config.yaml
d_shared_expert: 0
norm_eps: 1e-05
lr: 0.002
beta1: 0.9
seq_len: 1024
Below are experts of layer 5 (counted from 0) of a mixture-of-experts language model. Rows are named router (the router's row for the expert), gate (a neuron's input weights, with its number), up (a neuron's input weights, with its number) and show model dimensions 0-127. Each number is 200 + 40 x the weight over its row's rms, rounded and kept within 0 to 999.
After each expert's rows: "mostly gets" lists some tokens that are sent to it at least half of the time. This comes from a sample of Wikipedia text that the model never trained on.

# expert 119
router,248,214,240,200,206,193,169,148,306,226,152,176,186,211,237,228,210,200,209,249,173,243,229,98,209,249,187,199,188,174,195,288,304,246,167,180,218,214,216,167,192,249,228,191,272,190,258,282,275,206,272,195,183,245,198,246,168,168,193,238,260,278,178,192,188,177,218,188,226,153,226,150,185,204,151,187,229,224,223,158,207,308,176,215,236,167,213,216,160,248,161,123,174,199,186,244,172,156,198,204,180,175,225,204,132,242,212,185,147,123,231,250,236,235,157,290,224,242,160,171,164,210,205,228,221,163,185,202
gate0,136,206,174,249,230,224,174,185,233,213,218,219,209,231,145,213,207,186,177,155,133,197,190,229,228,154,232,231,193,160,211,176,280,282,267,234,217,213,137,178,202,197,206,231,309,179,271,252,275,244,181,188,198,193,269,212,189,220,159,161,195,148,178,223,187,194,280,96,208,215,238,263,167,197,173,183,213,232,141,255,150,179,185,170,171,214,254,243,185,246,246,210,174,140,150,168,216,230,212,259,188,156,185,112,222,146,199,154,170,197,238,267,164,217,142,250,218,206,155,208,229,206,255,127,243,207,132,200
up0,265,250,241,174,235,154,199,198,254,162,172,182,177,242,217,185,169,275,158,172,283,226,230,244,158,169,133,212,222,245,163,174,239,144,200,186,137,220,112,200,220,234,153,231,230,162,131,223,148,203,166,180,139,265,246,182,234,163,183,213,207,266,181,230,184,211,212,182,185,210,235,151,242,262,301,169,204,235,221,121,208,205,208,246,209,255,160,172,187,201,270,215,203,196,231,217,306,219,190,218,250,260,180,166,130,215,194,220,256,229,171,134,165,281,253,192,218,201,173,211,180,218,134,204,239,249,178,183
mostly gets: "y", "z", " north", " south", " Gu", "dy"

# expert 40
router,260,248,118,213,253,225,243,295,182,284,232,228,149,226,246,214,248,227,200,309,176,128,171,226,179,240,222,207,198,190,163,210,227,197,204,224,158,222,244,232,190,252,207,240,284,217,201,209,203,116,194,289,265,239,228,215,200,215,216,116,216,181,195,236,235,194,212,132,219,149,223,180,206,196,208,208,219,190,288,183,216,230,242,159,243,230,188,236,135,233,173,181,182,195,176,190,205,171,135,292,176,178,226,156,211,204,215,146,188,178,185,191,210,257,197,272,196,148,202,149,214,286,217,276,245,182,172,201
gate0,213,144,198,248,129,209,220,216,172,170,205,217,119,173,206,184,192,235,280,251,190,210,200,187,139,247,169,174,169,245,202,152,181,211,225,233,206,266,143,216,216,218,284,179,257,152,196,130,239,229,227,264,206,193,239,207,265,166,202,196,223,165,157,199,205,173,201,243,178,181,143,261,186,230,265,174,155,219,222,201,193,182,190,218,253,182,169,238,159,251,205,259,136,185,269,244,164,241,178,223,123,156,214,125,147,250,196,200,278,182,154,215,296,213,177,182,285,131,253,138,216,237,160,147,240,233,186,208
up0,251,166,168,242,208,172,165,195,212,166,160,240,220,228,239,212,204,138,210,243,170,109,208,242,242,156,139,238,170,253,247,154,221,254,201,171,167,239,213,162,206,223,148,272,175,253,195,171,189,218,172,183,149,222,215,256,173,218,184,187,230,256,200,182,146,189,139,211,165,234,245,111,219,274,117,201,142,140,202,231,212,164,145,121,205,164,214,233,233,148,166,218,186,259,228,171,254,187,253,149,239,238,176,105,152,182,185,117,238,183,137,239,208,152,142,220,178,224,226,193,202,221,206,204,177,205,102,204
mostly gets: "w", "£", " w", "ow", " Do", " New"

# expert 14
router,243,223,175,245,238,244,167,211,223,185,241,271,178,218,238,152,229,174,224,227,223,165,234,128,137,198,215,150,189,269,172,230,207,235,152,155,252,212,264,254,222,186,284,217,206,131,171,200,326,201,196,238,210,267,215,205,169,192,169,225,243,216,116,193,184,195,235,212,191,174,254,187,209,227,220,268,225,198,257,164,242,296,219,202,160,227,136,270,174,265,163,229,167,231,211,238,134,178,206,224,140,145,211,213,250,205,144,126,210,143,175,245,212,210,186,211,162,273,130,177,192,206,199,188,208,209,183,253
gate0,212,188,154,283,156,201,206,161,130,185,186,202,193,176,186,236,139,238,256,212,234,219,256,141,163,223,287,238,225,167,309,240,185,194,175,161,178,98,187,195,210,232,201,219,256,128,221,134,215,196,227,208,220,145,250,189,177,193,181,273,225,145,236,211,189,224,157,228,235,199,212,144,164,203,202,193,197,243,181,245,215,263,187,218,134,141,204,267,240,207,147,156,223,167,281,220,228,188,145,221,230,210,199,217,174,206,168,158,206,144,226,273,193,190,159,273,228,196,176,242,173,160,268,121,198,110,209,184
up0,188,203,131,215,172,235,126,200,171,259,174,171,178,213,246,113,215,269,179,177,206,179,142,165,262,138,252,201,106,171,66,267,182,226,189,207,192,151,151,235,240,145,155,146,215,144,225,207,238,262,171,171,216,166,132,229,157,197,250,197,212,209,153,192,125,215,273,181,210,231,226,185,162,190,180,149,243,269,188,214,214,168,204,221,107,272,165,158,207,237,229,198,226,155,191,235,220,176,189,146,228,162,208,205,145,197,185,208,174,227,191,176,205,191,217,243,167,129,204,177,235,238,275,162,213,217,181,212
mostly gets: " through", " at", " from", " near", " around", " along"

# expert 126
router,276,201,177,219,260,250,169,237,203,179,215,224,175,197,243,225,210,193,211,214,180,174,244,185,225,169,232,145,237,219,214,263,287,150,153,104,201,228,251,260,190,220,250,210,250,161,204,232,292,196,240,212,204,241,202,198,171,234,226,216,220,194,221,251,173,162,271,186,204,151,233,189,222,125,263,276,141,207,228,199,203,265,245,190,153,222,83,237,155,273,173,168,185,155,245,184,180,200,256,231,183,199,212,172,243,226,199,143,127,179,230,264,183,200,222,246,181,256,125,180,160,239,216,213,230,174,169,277
gate0,180,220,218,140,157,219,194,133,209,251,174,188,240,179,227,154,216,190,201,152,263,187,175,256,163,205,184,223,128,163,232,254,216,202,217,204,239,243,179,170,195,132,232,127,231,217,202,179,165,188,206,188,267,236,207,253,201,187,144,131,207,257,241,274,160,185,215,199,202,204,134,162,222,126,191,160,165,208,277,200,164,174,126,248,217,217,197,265,152,144,153,194,244,128,283,203,283,256,278,174,156,285,193,178,216,210,188,223,128,221,222,155,172,201,241,156,187,188,164,247,254,174,170,193,163,122,210,191
up0,132,204,205,228,262,158,155,283,189,193,254,260,228,179,219,234,227,200,222,223,167,197,192,189,209,238,208,232,191,181,215,168,185,212,137,226,190,181,248,221,183,210,170,284,194,202,207,159,128,200,179,260,184,134,152,151,161,254,159,250,181,169,147,164,211,194,198,184,216,241,259,251,150,229,152,167,162,210,161,200,205,267,158,168,247,148,236,144,173,180,268,267,169,273,59,158,206,169,233,217,218,139,148,208,164,199,283,270,260,216,156,274,228,206,183,223,219,213,275,170,214,205,208,209,213,231,197,204
mostly gets: " from", " by", " with", " on", " against", " through"

# expert 232
router,278,213,213,224,196,183,183,237,272,214,228,201,209,221,236,225,187,134,203,223,149,264,224,147,240,238,160,188,186,159,192,240,291,236,158,156,197,180,209,189,224,254,207,238,223,154,217,216,232,203,267,242,215,265,241,203,220,188,183,277,271,262,171,230,199,152,205,205,209,142,263,136,180,192,172,215,177,196,317,159,195,274,196,196,206,184,232,270,156,224,173,113,163,218,212,190,191,172,254,192,204,220,216,156,169,220,203,227,166,149,195,221,252,222,168,364,259,176,187,158,164,197,224,229,177,198,203,240
gate0,251,133,154,188,180,204,263,181,208,216,162,298,171,201,210,222,251,208,243,199,154,270,148,194,239,169,217,177,225,104,196,205,190,250,208,240,196,152,210,157,271,194,201,202,220,201,232,201,211,203,198,155,199,217,221,171,197,149,228,265,236,211,160,177,178,216,229,252,150,155,133,269,165,168,161,162,184,189,218,197,226,228,247,144,257,225,143,212,180,195,133,246,118,209,164,279,172,249,209,278,177,271,288,218,165,202,198,168,213,187,189,212,267,202,211,203,221,132,200,207,181,199,203,301,214,170,319,203
up0,125,234,145,250,183,148,145,218,242,222,307,142,156,253,201,298,262,190,258,161,222,296,236,169,192,206,256,188,214,179,223,203,253,206,135,217,237,239,205,201,163,169,139,197,274,231,207,206,175,249,254,145,225,197,185,179,154,207,209,183,205,227,182,216,203,212,223,272,258,209,149,180,168,203,270,192,205,179,178,220,171,235,141,255,253,187,201,193,189,210,200,262,170,187,237,148,267,231,284,155,192,249,117,205,129,184,185,167,205,222,199,248,226,134,162,244,203,205,150,216,201,218,142,195,164,241,222,223
mostly gets: "y", " She", "ty", "hy", " she", "ly"

# expert 221
router,214,198,155,251,248,240,185,222,228,168,226,249,191,250,186,253,182,188,197,250,199,201,163,164,163,242,217,160,161,224,186,206,253,175,126,163,183,185,276,209,207,170,227,140,272,174,174,226,270,220,254,250,215,238,221,173,186,277,215,235,234,141,158,237,170,181,280,182,144,199,268,178,179,192,271,260,193,161,237,177,182,278,284,180,178,244,132,237,157,284,146,143,206,186,215,210,184,231,243,226,204,155,202,163,219,189,177,99,197,198,192,240,178,207,147,223,200,199,158,187,167,277,167,172,238,205,119,265
gate0,257,159,194,176,188,225,195,212,130,203,209,241,200,147,147,222,206,211,262,259,251,137,182,209,204,185,264,160,155,192,144,157,200,256,205,161,264,212,240,167,194,217,206,158,281,189,188,198,188,168,228,195,177,261,221,176,150,145,235,200,248,116,133,244,246,194,181,236,173,169,115,153,230,211,184,198,246,140,275,218,252,176,259,239,194,198,200,207,204,199,272,175,175,231,227,208,200,193,218,142,122,194,218,183,239,173,125,182,236,246,240,118,244,218,174,160,264,235,242,200,183,243,227,224,180,114,123,263
up0,200,196,257,232,210,241,200,143,233,206,237,206,163,251,208,161,183,219,78,131,155,275,253,158,163,166,209,180,194,210,170,260,167,182,178,305,217,203,166,254,190,226,207,227,182,216,216,161,221,197,182,261,206,167,185,176,228,218,209,149,213,230,254,159,222,252,251,160,185,216,256,212,178,174,209,171,150,209,157,260,193,263,217,170,193,188,236,127,216,201,156,156,238,167,169,142,143,177,182,235,224,204,192,219,120,225,201,229,222,106,119,208,201,201,307,185,145,254,238,172,202,114,200,226,176,222,224,121
mostly gets: " after", " for", " during", " when", " into", " before"

# expert 48
router,253,165,235,198,250,218,167,190,242,193,130,232,255,244,214,183,225,172,228,211,240,151,218,157,110,119,267,126,154,184,185,179,255,240,185,197,228,205,188,247,207,213,181,183,214,281,163,152,244,258,220,248,224,258,216,256,202,204,129,182,248,129,171,230,138,170,198,181,165,206,233,218,174,251,243,274,189,167,233,175,273,289,186,196,167,198,189,247,178,197,197,215,178,274,180,248,209,197,277,246,159,127,183,157,267,288,183,176,158,179,170,212,209,209,205,179,203,215,182,152,111,178,216,234,222,221,246,201
gate0,105,172,171,212,258,258,150,161,175,244,160,233,222,242,147,153,223,215,128,254,230,184,213,207,251,222,240,189,234,211,187,180,237,218,155,210,217,161,219,207,89,223,139,223,243,216,161,191,238,166,218,218,153,199,263,226,167,175,175,178,198,203,159,187,215,209,214,241,170,210,170,261,137,174,164,249,214,169,155,228,218,314,135,237,217,206,246,218,197,191,226,229,204,258,326,205,219,210,252,204,196,231,194,222,222,177,175,181,225,151,250,238,159,225,277,243,170,150,179,259,131,158,202,239,245,138,255,158
up0,194,119,228,234,175,154,186,222,212,190,206,145,169,201,288,136,147,176,247,106,189,165,218,187,203,211,187,203,208,211,194,201,202,180,241,166,164,234,307,142,180,233,237,294,219,191,210,141,185,230,210,153,169,98,220,208,236,223,273,215,169,241,228,222,180,204,143,248,213,160,230,195,205,199,216,174,198,217,178,198,184,191,203,113,237,252,179,212,224,189,151,156,181,239,191,163,225,182,185,216,202,99,132,229,200,180,285,227,227,223,184,143,206,218,163,185,278,163,193,297,290,244,199,171,147,244,217,166
mostly gets: "us", " station", " village", " company", " power", " type"

# expert 132
router,241,213,140,249,295,195,184,200,192,168,204,251,199,276,255,230,175,241,233,224,211,206,178,161,201,191,317,169,186,187,184,205,312,169,187,146,254,185,230,184,241,233,244,257,218,191,127,190,250,156,171,199,168,220,261,193,213,190,259,174,226,252,170,170,163,167,251,200,157,182,236,114,194,202,191,202,240,196,219,185,188,261,257,200,202,215,133,204,74,195,212,188,159,204,191,189,132,196,250,225,136,183,216,201,211,243,194,182,171,163,173,218,177,220,212,314,193,128,178,199,214,128,203,203,229,131,219,223
gate0,263,197,174,187,188,103,247,263,216,197,254,183,238,226,151,191,166,164,233,254,156,236,214,231,188,245,149,145,128,176,226,124,192,255,245,185,224,237,180,209,166,189,155,266,128,194,185,200,202,236,227,223,216,188,105,117,238,148,236,126,200,229,233,198,212,234,172,234,205,194,181,192,269,139,184,248,140,250,190,239,131,247,241,196,172,152,214,163,206,195,289,179,229,248,212,161,196,179,224,250,191,277,251,229,167,239,241,272,188,223,169,194,246,186,256,211,145,240,243,217,209,162,192,174,254,181,160,190
up0,216,189,193,195,259,118,218,205,135,212,247,186,189,246,166,210,235,195,200,276,226,221,186,174,201,306,182,145,116,157,215,168,193,205,220,202,158,272,175,186,211,197,156,280,96,159,224,229,197,212,152,251,178,140,139,146,257,176,215,161,225,179,231,163,211,243,238,245,201,239,171,179,209,165,231,257,235,307,239,230,111,173,207,191,128,194,242,222,151,193,267,180,194,233,163,179,217,221,222,206,220,264,228,217,145,187,233,270,167,220,265,212,257,223,198,228,152,172,204,201,257,195,136,205,208,165,193,172
mostly gets: ",", "),", " and"